Below are experts of layer 9 (counted from 0) of a mixture-of-experts language model. Rows are named router (the router's row for the expert), down (a neuron's output weights, with its number) and show model dimensions 224-255. Each number is 200 + 20 x the weight over its row's rms, rounded and kept within 0 to 999.
Before each expert's rows: a language model's description of what the expert responds to; "comes before" lists some tokens at least twice as common just after its tokens as in all text. This comes from a sample of Wikipedia text that the model never trained on. Tokens count by the router's weight.

# expert 28
Description: Single letters, abbreviations
comes before: "|", ".", ";", ")", "'", "/"
router,210,193,221,190,188,204,213,210,215,219,221,166,217,214,187,196,220,187,208,215,198,220,206,198,232,179,172,227,185,187,138,205
down0,191,188,188,188,192,178,247,212,189,243,242,199,174,197,187,168,197,175,232,212,183,244,186,213,234,201,175,193,244,181,212,207
down1,195,197,168,224,189,178,172,227,167,214,226,217,230,196,195,177,175,225,217,198,179,195,230,188,237,196,189,211,187,156,206,200
down2,205,209,207,216,199,190,250,189,214,210,174,188,196,203,142,195,181,210,213,193,180,229,232,216,198,191,210,167,192,199,191,231
down3,216,182,187,209,208,193,178,195,213,213,186,210,230,206,216,176,194,220,208,226,212,209,190,187,185,187,198,161,170,235,211,210
down4,244,201,214,214,188,230,166,188,190,211,181,179,228,203,203,191,173,202,166,204,200,189,189,191,201,215,202,219,179,212,175,215
down5,212,208,166,176,212,203,217,182,198,213,204,230,175,198,216,204,204,215,198,203,217,220,178,194,196,165,211,157,170,219,167,190
down6,172,199,172,175,159,190,204,201,236,188,181,176,206,200,203,140,203,238,197,189,191,178,224,200,178,184,203,200,241,182,201,208
down7,193,204,207,215,210,197,227,203,193,210,230,186,194,171,200,170,258,231,192,203,207,199,187,189,174,234,189,178,200,198,220,167
down8,172,217,188,205,180,180,186,165,172,219,188,200,209,185,216,203,205,190,202,186,259,205,222,168,179,217,189,202,176,225,197,178
down9,175,221,218,205,191,186,202,227,208,205,209,219,204,177,193,171,183,189,229,206,169,196,209,146,181,198,228,172,238,220,199,188
down10,184,203,210,201,170,215,237,221,197,223,217,178,192,194,228,211,221,223,222,206,177,217,184,220,250,196,173,216,180,231,213,188
down11,269,185,205,212,212,218,211,233,197,213,191,209,180,203,221,194,174,178,216,200,194,206,197,181,187,184,217,206,159,239,261,168
down12,149,210,199,201,229,243,204,201,173,206,209,170,184,196,198,194,185,188,220,223,220,196,206,211,178,188,190,207,226,160,224,208
down13,211,150,170,191,224,183,212,205,183,226,205,214,210,190,204,202,240,177,229,197,224,203,180,187,187,213,214,237,217,179,197,222

# expert 0
Description: Verbs and governed prepositions
comes before: " the", " a", " to", " by", " in", " his"
router,186,217,211,185,194,187,176,166,170,198,185,212,215,225,210,202,204,202,187,202,199,231,205,175,181,207,236,228,199,189,217,198
down0,178,169,205,216,169,185,185,193,206,185,223,199,196,207,216,190,204,194,208,199,186,152,211,173,196,232,197,209,215,234,207,195
down1,181,215,213,192,183,188,209,180,193,206,201,222,229,242,189,186,224,202,179,218,196,185,171,189,204,207,199,165,174,202,214,174
down2,196,256,209,202,185,137,185,187,189,206,233,234,200,183,190,223,183,219,213,240,204,181,198,174,207,204,176,185,211,224,190,164
down3,225,206,211,230,222,219,187,187,193,204,183,172,175,218,167,230,192,154,201,209,206,189,214,243,223,185,212,212,191,220,192,185
down4,210,197,158,200,212,196,147,180,186,226,187,171,205,170,207,208,219,213,199,180,209,174,215,194,194,228,175,206,196,206,203,195
down5,179,209,183,164,183,211,206,209,187,177,218,234,175,212,179,201,202,182,186,215,197,187,222,171,178,198,198,171,208,194,201,246
down6,216,229,198,233,187,187,194,178,180,187,217,211,226,206,204,201,235,211,223,229,205,164,237,190,168,200,159,204,203,213,210,201
down7,187,198,189,216,214,200,198,226,185,182,220,217,230,218,227,194,219,221,217,172,239,186,210,213,223,209,217,208,218,204,227,194
down8,205,188,202,254,203,211,204,205,198,214,187,166,208,202,195,214,181,203,207,209,206,173,166,204,188,202,217,226,218,196,214,195
down9,216,205,191,206,209,157,203,167,196,156,218,206,206,198,178,212,166,207,217,181,181,182,205,191,195,225,210,196,193,219,211,178
down10,206,193,172,209,221,205,195,187,200,163,182,156,207,157,227,232,182,203,237,172,187,195,188,231,230,199,185,183,228,184,230,177
down11,208,188,174,223,194,167,220,202,206,206,200,207,195,187,230,183,209,193,186,195,208,200,186,183,229,182,218,192,186,180,198,187
down12,241,207,216,195,210,197,197,205,197,203,201,195,201,186,216,237,178,192,201,180,197,212,193,174,199,172,226,204,207,189,209,198
down13,207,193,204,184,179,195,195,175,209,196,211,221,207,170,191,198,216,201,205,161,179,195,187,203,204,222,233,193,223,210,190,198

# expert 30
Description: Topic nouns and adjectives
comes before: ",", ".", " and", "s", " in", " is"
router,204,207,206,201,228,159,198,223,196,202,209,216,221,212,194,190,184,186,219,180,193,206,198,191,191,200,178,192,160,226,208,199
down0,215,206,190,197,214,206,188,224,219,207,187,186,157,193,208,176,163,226,212,199,233,162,230,204,219,224,183,181,206,197,227,170
down1,216,211,185,210,258,204,173,183,214,183,188,161,219,197,160,206,212,194,220,224,212,194,198,208,206,209,222,204,212,199,180,201
down2,190,183,214,227,214,192,235,176,188,182,204,196,211,204,206,238,179,218,193,172,183,166,165,180,203,198,155,231,221,189,179,177
down3,210,193,178,169,191,194,191,193,225,202,175,201,196,225,187,204,186,187,194,190,194,214,182,197,180,222,227,189,226,201,179,200
down4,187,221,238,200,218,211,187,189,204,158,179,198,186,171,180,205,156,207,224,195,255,227,215,188,193,172,224,223,175,210,179,181
down5,236,189,191,219,233,220,196,225,185,193,195,193,198,190,204,185,193,184,195,205,208,200,210,212,200,207,194,217,193,174,166,180
down6,202,199,207,177,206,216,211,197,209,154,202,210,206,194,196,206,200,214,225,200,211,213,225,233,183,202,206,212,232,159,191,201
down7,209,212,206,194,220,178,212,229,191,229,218,202,213,206,207,198,190,194,175,187,199,231,220,194,204,211,217,209,184,197,177,181
down8,194,203,193,234,224,216,176,223,222,226,215,176,189,231,208,200,196,199,199,207,181,179,205,202,167,218,223,198,203,203,205,199
down9,188,185,222,189,231,214,223,172,231,202,218,200,200,218,200,221,206,207,183,230,200,198,190,134,191,212,196,192,168,221,198,181
down10,193,228,206,173,170,188,212,164,201,192,180,209,143,195,207,248,198,211,212,209,223,208,206,186,207,198,208,225,198,195,191,199
down11,205,213,185,190,192,200,162,207,180,219,199,201,226,189,202,173,201,161,209,172,223,176,195,225,178,171,218,210,247,201,205,208
down12,149,170,190,178,180,190,210,183,196,189,210,229,189,263,204,190,201,180,190,211,202,214,191,186,196,231,205,236,186,192,189,227
down13,183,212,190,205,175,201,231,209,187,206,196,200,232,188,199,184,175,186,182,166,200,196,196,170,213,209,186,237,209,230,198,220

# expert 13
Description: Row-ending pipes, headings
comes before: "\n", " ", " —", " 0", " %", " 1"
router,217,163,178,202,194,155,188,190,161,216,199,193,230,199,212,200,217,195,235,209,223,225,176,198,183,150,209,247,184,206,199,229
down0,179,178,210,166,218,194,203,175,203,192,188,230,176,234,197,203,233,213,224,165,200,203,185,207,168,209,220,179,227,189,206,213
down1,203,170,190,208,176,211,212,211,214,204,207,206,225,227,204,203,194,207,229,170,169,163,173,198,212,195,191,204,195,193,233,201
down2,230,176,171,153,212,166,191,199,192,212,193,222,179,206,217,187,187,194,202,220,191,190,195,215,200,194,191,220,211,194,155,193
down3,191,223,198,184,227,208,195,186,160,197,225,184,206,171,192,188,208,188,206,201,167,212,202,200,198,236,227,194,194,171,191,230
down4,205,174,134,151,184,211,229,197,214,218,193,167,208,176,165,196,259,194,209,228,198,264,195,210,189,183,193,188,192,176,228,203
down5,185,174,239,236,208,209,228,202,198,193,203,207,181,185,222,192,229,223,226,177,212,190,168,182,221,185,166,174,207,216,230,201
down6,181,257,180,159,203,173,194,220,205,199,201,225,184,219,191,205,196,211,201,195,218,205,217,201,248,218,185,185,191,173,240,175
down7,163,187,256,212,182,245,166,218,188,226,201,189,193,214,203,199,224,209,187,162,187,210,168,199,212,186,228,210,168,196,220,205
down8,174,208,182,173,198,205,205,193,216,207,188,248,169,173,207,192,221,168,209,218,202,222,207,200,200,215,196,207,213,185,207,217
down9,201,214,176,191,183,207,184,215,205,228,209,196,238,178,217,185,230,180,217,224,174,204,206,182,184,205,182,248,204,191,186,210
down10,206,201,198,206,228,214,198,216,173,190,227,186,218,199,203,193,221,237,204,192,187,174,160,214,177,228,181,172,231,186,206,220
down11,187,181,223,202,173,211,224,209,206,195,192,203,206,201,211,198,201,181,165,203,166,196,194,181,201,192,174,183,218,238,226,198
down12,182,192,199,169,210,175,200,200,203,179,217,193,210,199,168,235,193,191,231,214,216,215,212,188,194,183,220,194,192,174,183,189
down13,192,192,142,185,216,171,172,199,188,201,178,215,189,191,202,222,173,188,182,214,224,209,201,224,199,231,234,184,181,223,185,225

# expert 3
Description: Infobox field labels
comes before: ":", " of", " 0", " 1", " (", " for"
router,180,181,208,223,225,189,202,152,220,179,188,190,212,214,203,209,206,222,215,193,214,170,168,152,201,217,191,205,196,173,224,193
down0,204,176,176,230,189,201,224,226,201,195,225,189,182,198,209,190,198,200,214,200,194,199,224,194,218,188,195,221,187,193,208,218
down1,212,199,215,166,174,214,188,173,207,201,175,208,183,245,222,197,180,203,186,198,202,203,184,156,211,227,212,182,203,186,223,202
down2,199,215,224,193,238,229,198,205,205,192,181,209,180,232,184,181,220,238,204,217,203,170,208,209,170,201,225,177,217,205,213,209
down3,191,220,225,208,226,204,233,215,200,188,209,237,236,201,178,185,201,207,214,178,179,169,218,226,188,219,168,190,213,192,220,206
down4,211,194,199,211,226,230,236,212,242,204,203,201,228,211,183,197,214,214,177,199,175,172,187,204,208,215,232,174,193,183,201,172
down5,184,193,223,207,212,209,219,201,182,183,185,225,206,220,205,185,197,222,185,247,214,194,191,197,200,191,235,181,205,224,213,208
down6,200,210,193,191,159,178,188,179,203,207,201,204,233,180,165,188,188,178,201,192,178,189,231,222,194,215,218,192,190,261,217,192
down7,188,208,198,218,183,218,174,192,225,205,175,192,210,235,206,195,162,186,243,209,211,203,185,207,208,167,190,205,217,210,228,202
down8,207,208,205,190,164,205,219,183,238,200,221,206,203,195,217,192,208,177,207,204,210,244,190,190,181,226,231,214,207,153,195,185
down9,208,189,209,202,192,191,223,218,211,229,198,190,203,199,193,193,178,197,185,198,233,218,217,184,205,147,210,213,178,201,211,201
down10,218,172,182,203,226,206,196,203,216,190,193,185,221,205,186,205,202,187,209,166,200,176,192,223,197,233,219,228,221,218,191,207
down11,187,188,218,189,188,214,209,216,219,215,221,202,210,203,202,188,178,224,242,212,203,175,155,184,206,193,223,183,174,206,173,209
down12,242,191,181,224,207,229,218,145,165,177,202,221,207,185,205,207,242,175,222,190,188,214,208,178,186,204,211,177,212,190,197,202
down13,203,185,215,214,212,218,182,212,162,239,199,203,201,182,200,191,215,194,232,202,207,200,205,204,182,227,208,196,214,169,203,182

# expert 1
Description: Proper name endings
comes before: ",", " (", ";", "e", ")", "'"
router,227,140,203,212,197,200,203,170,204,235,197,217,200,180,198,181,209,163,197,212,175,193,222,183,196,229,199,190,177,182,194,210
down0,229,177,189,202,166,206,183,181,219,207,188,194,231,198,176,208,184,177,166,162,200,193,210,197,213,176,194,194,201,217,204,217
down1,149,207,220,177,201,171,199,203,194,179,240,219,191,159,169,192,181,225,209,176,234,156,236,233,186,201,190,207,219,213,185,194
down2,161,204,188,248,195,202,219,184,220,200,197,193,227,178,222,189,199,203,243,202,217,175,206,209,177,191,176,184,224,174,200,196
down3,199,168,204,226,228,217,197,206,217,164,184,207,237,203,195,167,183,200,211,192,260,184,197,148,189,184,187,192,190,181,210,233
down4,211,197,204,205,210,246,206,211,199,182,210,195,224,202,197,203,180,169,193,189,212,202,220,178,207,221,209,213,200,186,179,206
down5,226,201,177,205,209,227,224,191,203,169,209,206,241,186,196,197,200,189,209,223,168,201,211,185,184,191,212,182,200,181,202,236
down6,192,172,174,149,184,181,208,217,163,206,223,211,229,195,206,209,210,209,170,217,148,180,213,185,178,207,221,168,205,189,199,202
down7,201,214,205,234,212,184,229,229,188,201,199,205,240,191,188,204,199,206,161,189,212,254,199,194,209,179,216,207,191,158,181,232
down8,180,189,189,206,178,193,205,186,202,209,188,233,198,216,202,184,179,180,187,198,234,199,190,208,154,217,204,213,210,197,215,188
down9,192,174,217,202,157,175,200,233,205,238,225,232,183,214,209,192,192,224,217,164,189,198,193,237,193,237,205,197,215,230,228,202
down10,210,183,184,201,159,191,207,179,187,180,176,180,203,154,184,243,190,172,198,209,184,184,211,187,222,225,196,206,196,189,211,178
down11,204,209,204,185,202,217,178,206,198,188,181,186,165,214,170,201,195,194,215,212,196,189,214,195,207,218,180,205,223,202,231,179
down12,221,167,195,201,224,223,205,212,181,224,166,212,219,206,214,189,183,152,173,224,239,200,176,180,182,202,198,202,184,214,211,166
down13,204,166,202,166,198,204,147,195,220,156,226,225,211,200,237,189,234,178,196,183,214,193,212,167,211,203,199,223,208,225,208,203

# expert 22
Description: Plural and Latin endings
comes before: ",", ".", " of", " are", " and", " were"
router,200,195,228,196,213,186,198,171,172,231,220,175,188,205,186,218,211,198,213,209,217,176,224,214,189,209,197,186,183,221,210,243
down0,175,188,221,228,184,200,189,182,183,195,234,189,190,206,209,223,206,208,180,203,223,194,226,247,196,226,189,192,223,210,216,183
down1,209,210,193,216,205,206,225,187,218,213,205,211,203,190,214,216,208,213,191,221,206,216,200,170,217,219,197,227,173,184,161,193
down2,227,172,177,187,178,198,209,189,217,209,199,160,207,207,177,212,199,206,183,208,181,223,213,206,174,229,192,190,141,219,214,221
down3,229,217,247,199,195,204,223,237,220,217,194,181,198,203,179,173,179,198,191,180,193,223,198,194,199,203,166,180,163,210,188,191
down4,201,200,227,217,207,197,201,196,200,222,224,199,230,166,195,227,188,214,242,201,206,209,211,201,213,170,189,180,190,217,199,198
down5,185,168,146,170,188,190,197,205,214,211,208,173,180,204,225,200,200,175,216,186,201,210,221,184,190,202,187,178,246,219,205,166
down6,224,220,191,210,218,197,171,202,184,219,199,171,194,191,184,203,191,183,204,207,194,213,139,199,193,167,211,186,160,219,155,171
down7,224,192,172,195,152,227,240,185,196,176,241,198,217,227,206,174,192,179,191,199,182,186,184,194,200,165,168,235,160,189,169,215
down8,220,204,229,227,193,226,202,184,193,187,161,218,196,218,203,221,208,163,205,228,201,175,177,219,193,224,199,186,236,167,180,206
down9,167,197,220,198,176,209,196,194,207,203,171,227,195,176,228,190,203,203,185,198,228,219,190,197,192,225,178,208,210,192,184,213
down10,193,205,246,199,212,207,239,199,191,181,183,229,269,191,171,168,233,216,221,183,187,193,216,182,180,197,204,148,167,216,209,217
down11,192,218,199,214,188,135,204,172,210,199,206,195,238,180,203,225,195,182,201,230,201,196,189,187,162,233,185,181,173,188,179,196
down12,195,201,205,219,183,190,220,212,187,172,196,199,186,194,225,138,217,208,197,197,202,189,174,214,177,180,213,198,219,204,202,190
down13,239,181,221,232,210,200,213,199,208,216,187,229,144,193,218,213,175,192,208,221,191,254,219,205,190,207,183,222,219,203,232,177

# expert 16
Description: Line starts, opening quotes
comes before: "-", "\n", "|", "The", " \"", "==="
router,199,235,193,202,186,212,214,199,213,158,165,194,199,181,200,178,213,212,218,225,186,172,245,188,209,197,183,175,215,182,187,240
down0,193,213,186,202,181,180,200,221,221,194,183,201,170,216,201,212,206,205,202,218,212,218,226,206,209,178,206,212,188,198,221,198
down1,208,201,192,222,196,207,222,214,162,190,209,181,192,204,214,188,203,216,187,218,202,204,217,215,167,191,192,199,221,199,234,171
down2,209,199,217,192,206,199,251,177,231,218,205,199,221,204,195,204,195,251,201,212,226,198,187,219,245,241,217,237,217,160,158,228
down3,203,194,202,180,194,187,188,218,210,194,173,217,227,221,197,204,200,194,156,224,188,204,235,202,247,243,191,221,208,217,182,219
down4,218,206,202,203,196,178,206,217,200,178,185,224,231,214,194,235,178,185,187,190,188,190,192,207,191,175,222,193,196,212,194,158
down5,189,226,200,224,169,201,241,180,180,197,202,232,224,196,205,230,185,229,199,220,201,170,196,209,220,217,229,214,195,195,174,178
down6,176,202,213,181,216,210,175,201,211,176,176,188,220,222,211,204,154,200,204,189,189,189,222,194,231,196,215,212,210,188,180,205
down7,192,153,197,209,207,173,213,175,190,226,185,218,211,186,188,190,206,190,200,179,179,188,229,193,188,223,191,190,240,185,230,175
down8,198,189,215,155,240,211,163,189,221,201,215,198,211,236,205,205,200,193,174,224,196,229,185,185,169,163,225,173,188,209,220,212
down9,196,182,198,197,193,199,228,200,202,182,186,194,187,176,199,215,208,160,226,195,210,206,197,184,193,224,196,196,210,175,170,205
down10,213,223,203,193,175,203,235,210,204,209,216,205,200,188,193,192,182,204,183,195,223,209,207,222,179,190,188,190,188,188,221,195
down11,175,191,198,176,194,220,190,210,231,215,234,206,215,161,212,198,202,215,188,199,195,192,191,198,207,210,212,245,191,219,166,234
down12,171,210,188,179,223,156,233,201,194,170,168,206,193,193,198,245,172,206,178,209,204,194,207,240,223,190,163,188,217,220,200,195
down13,221,210,217,213,249,196,199,163,216,199,198,227,191,216,210,232,201,187,200,219,186,196,224,214,178,233,195,184,196,209,178,175

# expert 26
Description: Sentence ends and breaks
comes before: "\n", " The", "==", " In", " He", "-"
router,203,157,201,199,210,215,236,227,241,205,206,190,173,200,186,243,192,208,207,209,186,163,198,222,235,162,208,220,187,190,195,212
down0,227,189,163,196,183,175,193,196,223,198,173,212,203,205,207,184,183,195,163,210,185,220,233,194,176,205,204,191,184,188,177,204
down1,211,221,219,212,209,193,190,211,192,204,217,204,208,168,203,204,213,220,223,230,194,208,193,226,207,229,207,201,239,222,176,202
down2,220,209,185,189,183,204,203,184,194,181,215,194,228,200,200,195,208,189,219,201,236,202,191,186,217,194,212,201,180,181,193,187
down3,179,242,178,208,196,194,198,196,200,190,178,173,198,150,215,203,203,189,216,166,200,197,236,226,226,252,176,220,243,197,202,170
down4,196,215,225,222,236,205,195,224,190,207,194,190,193,204,219,200,231,190,175,239,148,167,178,173,181,222,173,202,198,233,223,217
down5,231,198,202,201,214,236,232,188,240,174,195,172,200,207,193,222,176,191,198,208,189,203,199,229,223,174,207,208,210,213,186,178
down6,159,203,197,228,214,222,206,212,213,214,185,192,199,242,222,248,185,186,213,188,174,222,182,236,185,192,188,187,188,227,214,193
down7,206,223,183,180,193,208,181,177,180,215,204,211,199,206,190,171,201,222,236,227,194,212,197,179,201,201,198,179,185,181,172,203
down8,181,198,215,204,174,186,207,188,186,190,199,189,203,187,209,162,216,201,227,194,195,188,201,213,204,182,173,204,221,194,192,206
down9,204,201,212,195,205,201,205,220,231,211,190,194,172,201,190,222,218,191,203,249,198,189,204,206,200,177,190,181,201,210,196,221
down10,181,167,187,193,184,202,192,201,226,206,191,172,194,173,199,219,174,209,209,178,208,210,170,212,221,212,236,178,212,189,218,182
down11,211,216,231,197,209,183,169,151,218,169,224,220,193,213,169,165,221,193,174,239,196,215,206,206,214,197,197,204,196,192,219,195
down12,197,168,200,195,192,181,167,214,183,201,219,211,221,231,204,167,204,178,159,207,219,178,215,181,225,196,188,190,197,154,187,193
down13,193,163,188,202,221,225,212,200,201,212,189,196,211,231,180,213,174,200,178,203,213,208,206,230,234,189,191,208,171,197,218,208

# expert 10
Description: Closing parentheses, headings
comes before: " |", "\n", "|", "==", "=", " by"
router,211,216,213,207,214,186,243,227,209,223,209,197,185,184,212,194,187,187,180,183,227,212,198,202,205,185,161,204,186,173,203,175
down0,224,206,202,186,150,216,164,227,195,191,179,231,209,209,215,209,205,175,194,203,193,189,195,206,202,189,207,241,198,176,197,193
down1,161,214,212,165,215,222,184,213,188,180,199,188,218,206,184,199,191,200,195,158,178,168,210,150,194,213,194,191,204,214,219,229
down2,176,210,195,232,174,192,189,206,222,193,209,229,242,194,196,208,190,206,203,212,217,180,172,171,187,185,236,231,224,215,220,212
down3,204,239,169,185,185,214,197,218,196,194,173,181,212,197,242,194,207,182,202,170,242,178,210,171,177,210,210,138,198,197,174,230
down4,171,197,177,194,221,217,217,200,203,197,190,216,199,210,210,221,213,223,170,223,214,222,193,152,215,237,227,212,198,191,206,164
down5,187,235,238,207,195,200,213,189,209,228,218,184,232,187,233,216,216,217,218,185,212,211,175,215,205,208,191,177,169,191,239,179
down6,189,209,236,179,198,224,222,181,167,184,200,190,167,203,173,209,182,209,201,192,197,213,235,214,240,215,252,225,201,199,215,197
down7,176,217,186,233,173,190,187,232,180,200,223,187,176,212,187,234,172,192,194,193,193,213,210,190,192,222,221,210,221,202,218,176
down8,190,213,198,209,201,187,206,195,198,199,228,197,194,196,197,220,201,166,180,220,213,186,224,219,186,211,212,237,193,227,190,210
down9,193,170,184,187,227,226,207,225,174,193,188,155,220,191,191,221,224,208,184,213,199,190,171,186,179,230,216,201,236,223,204,208
down10,159,176,223,177,218,222,193,194,206,160,229,168,207,229,210,190,176,200,173,237,216,188,167,194,205,202,193,200,209,240,189,230
down11,188,222,216,179,182,200,185,235,176,196,218,234,202,205,186,220,134,207,181,199,199,194,194,173,217,221,218,193,195,147,210,219
down12,204,219,208,203,205,199,178,241,166,190,211,218,220,161,197,192,197,256,196,185,174,207,198,200,212,198,177,204,189,220,219,207
down13,221,209,191,205,199,193,196,223,215,207,186,201,197,207,171,209,205,226,196,198,206,206,243,203,174,223,249,167,200,177,206,212

# expert 15
Description: Commas and clause breaks
comes before: " and", " the", " which", " but", " he", " a"
router,187,192,193,185,198,183,195,190,212,177,194,186,178,210,199,198,201,180,183,177,235,208,197,231,198,200,218,229,187,199,186,200
down0,207,186,178,178,204,173,249,210,191,176,192,185,182,212,226,174,163,201,210,186,176,190,215,187,208,202,201,224,213,228,186,217
down1,184,174,166,207,219,147,205,193,183,193,193,213,170,172,191,231,166,200,221,218,212,161,193,223,226,233,183,185,190,174,217,182
down2,206,181,169,213,183,202,200,214,175,232,219,220,208,223,165,218,201,156,181,196,210,195,206,205,222,207,197,196,203,175,202,193
down3,208,187,219,219,219,185,212,197,203,209,206,233,187,234,192,191,266,168,185,221,208,186,200,163,193,218,197,234,195,218,174,195
down4,208,238,224,193,192,209,221,188,194,211,185,179,175,225,159,149,207,206,186,206,183,204,211,210,193,221,177,175,203,176,205,215
down5,203,229,158,211,189,194,205,220,178,183,182,194,201,162,224,229,171,187,202,198,172,224,172,204,226,196,221,189,216,167,203,219
down6,225,147,245,197,209,200,226,179,211,211,189,212,175,197,220,189,204,187,162,203,170,188,200,177,213,195,203,194,225,215,195,189
down7,198,206,209,213,202,254,193,204,203,225,195,138,217,229,266,208,202,228,190,199,178,216,232,179,188,196,199,183,219,185,223,217
down8,198,188,203,218,212,198,220,213,201,196,195,199,207,198,191,209,206,220,187,195,200,216,198,154,169,195,180,182,229,207,200,223
down9,223,205,211,192,200,209,217,197,200,180,186,202,179,176,188,201,220,187,231,163,196,226,202,207,189,200,236,212,176,196,198,197
down10,180,197,214,206,235,191,172,205,185,175,199,208,171,178,191,200,203,201,199,180,204,190,199,190,217,193,213,179,246,241,167,188
down11,212,196,202,179,210,189,214,191,223,232,204,195,167,194,195,153,238,194,215,216,245,222,205,220,191,212,171,180,199,219,175,172
down12,203,189,184,231,165,229,228,220,200,208,216,204,189,189,227,205,208,165,228,202,183,230,195,200,210,198,216,207,194,212,205,193
down13,165,160,197,202,216,229,209,191,184,176,205,191,199,218,186,192,198,222,179,239,219,215,216,185,221,189,209,164,224,193,196,228

# expert 14
Description: Abstract common nouns
comes before: " of", ":", "s", ".", " in", " and"
router,193,214,185,197,208,186,211,187,205,190,215,240,179,242,208,186,190,207,214,189,220,192,183,186,208,210,203,168,213,196,203,228
down0,221,220,198,176,218,203,185,209,194,212,193,216,201,212,191,185,199,223,208,217,208,223,217,171,173,208,187,184,224,211,221,226
down1,194,208,156,174,204,185,212,193,190,224,231,199,198,183,198,186,207,211,169,192,191,202,174,186,208,221,228,228,217,200,169,189
down2,199,212,204,170,208,164,190,176,235,232,196,239,208,186,223,212,185,196,219,213,177,192,210,181,219,178,237,187,245,246,237,158
down3,229,202,184,211,165,181,201,214,209,232,177,193,216,218,175,216,195,201,164,201,180,165,243,202,199,224,209,163,194,230,197,160
down4,192,196,218,193,217,210,220,223,197,211,181,176,192,220,187,177,197,206,196,218,184,199,210,202,221,184,170,255,199,201,203,219
down5,166,194,193,186,209,218,162,172,194,213,204,228,194,220,250,228,154,197,211,182,231,224,208,200,217,141,207,225,208,227,208,165
down6,198,152,199,181,174,173,195,187,195,178,223,199,212,195,191,201,196,186,176,220,202,208,182,187,191,186,222,216,188,221,175,180
down7,211,210,216,166,212,197,221,183,190,206,193,210,198,209,199,200,186,164,223,157,148,210,215,196,185,203,194,197,189,180,201,211
down8,220,197,193,212,204,208,190,216,234,198,211,235,207,208,216,190,229,169,183,209,183,197,205,193,243,212,145,175,211,194,209,232
down9,201,217,204,155,179,222,210,162,191,206,220,203,160,178,228,177,209,163,200,182,249,162,190,212,182,232,209,230,193,161,178,206
down10,191,167,191,202,209,184,204,176,188,169,203,212,204,175,203,181,201,197,195,201,231,186,214,183,215,216,190,239,182,201,202,219
down11,192,216,212,222,201,209,195,212,212,157,202,217,228,226,169,185,254,198,219,231,214,226,189,206,176,209,203,207,202,185,220,186
down12,169,186,177,188,205,211,227,197,209,208,236,158,198,188,167,217,207,224,194,215,187,227,210,208,205,188,205,206,186,215,165,201
down13,159,203,186,218,198,186,210,209,214,177,202,220,182,211,198,202,209,210,188,203,200,164,193,225,208,197,193,214,229,192,214,186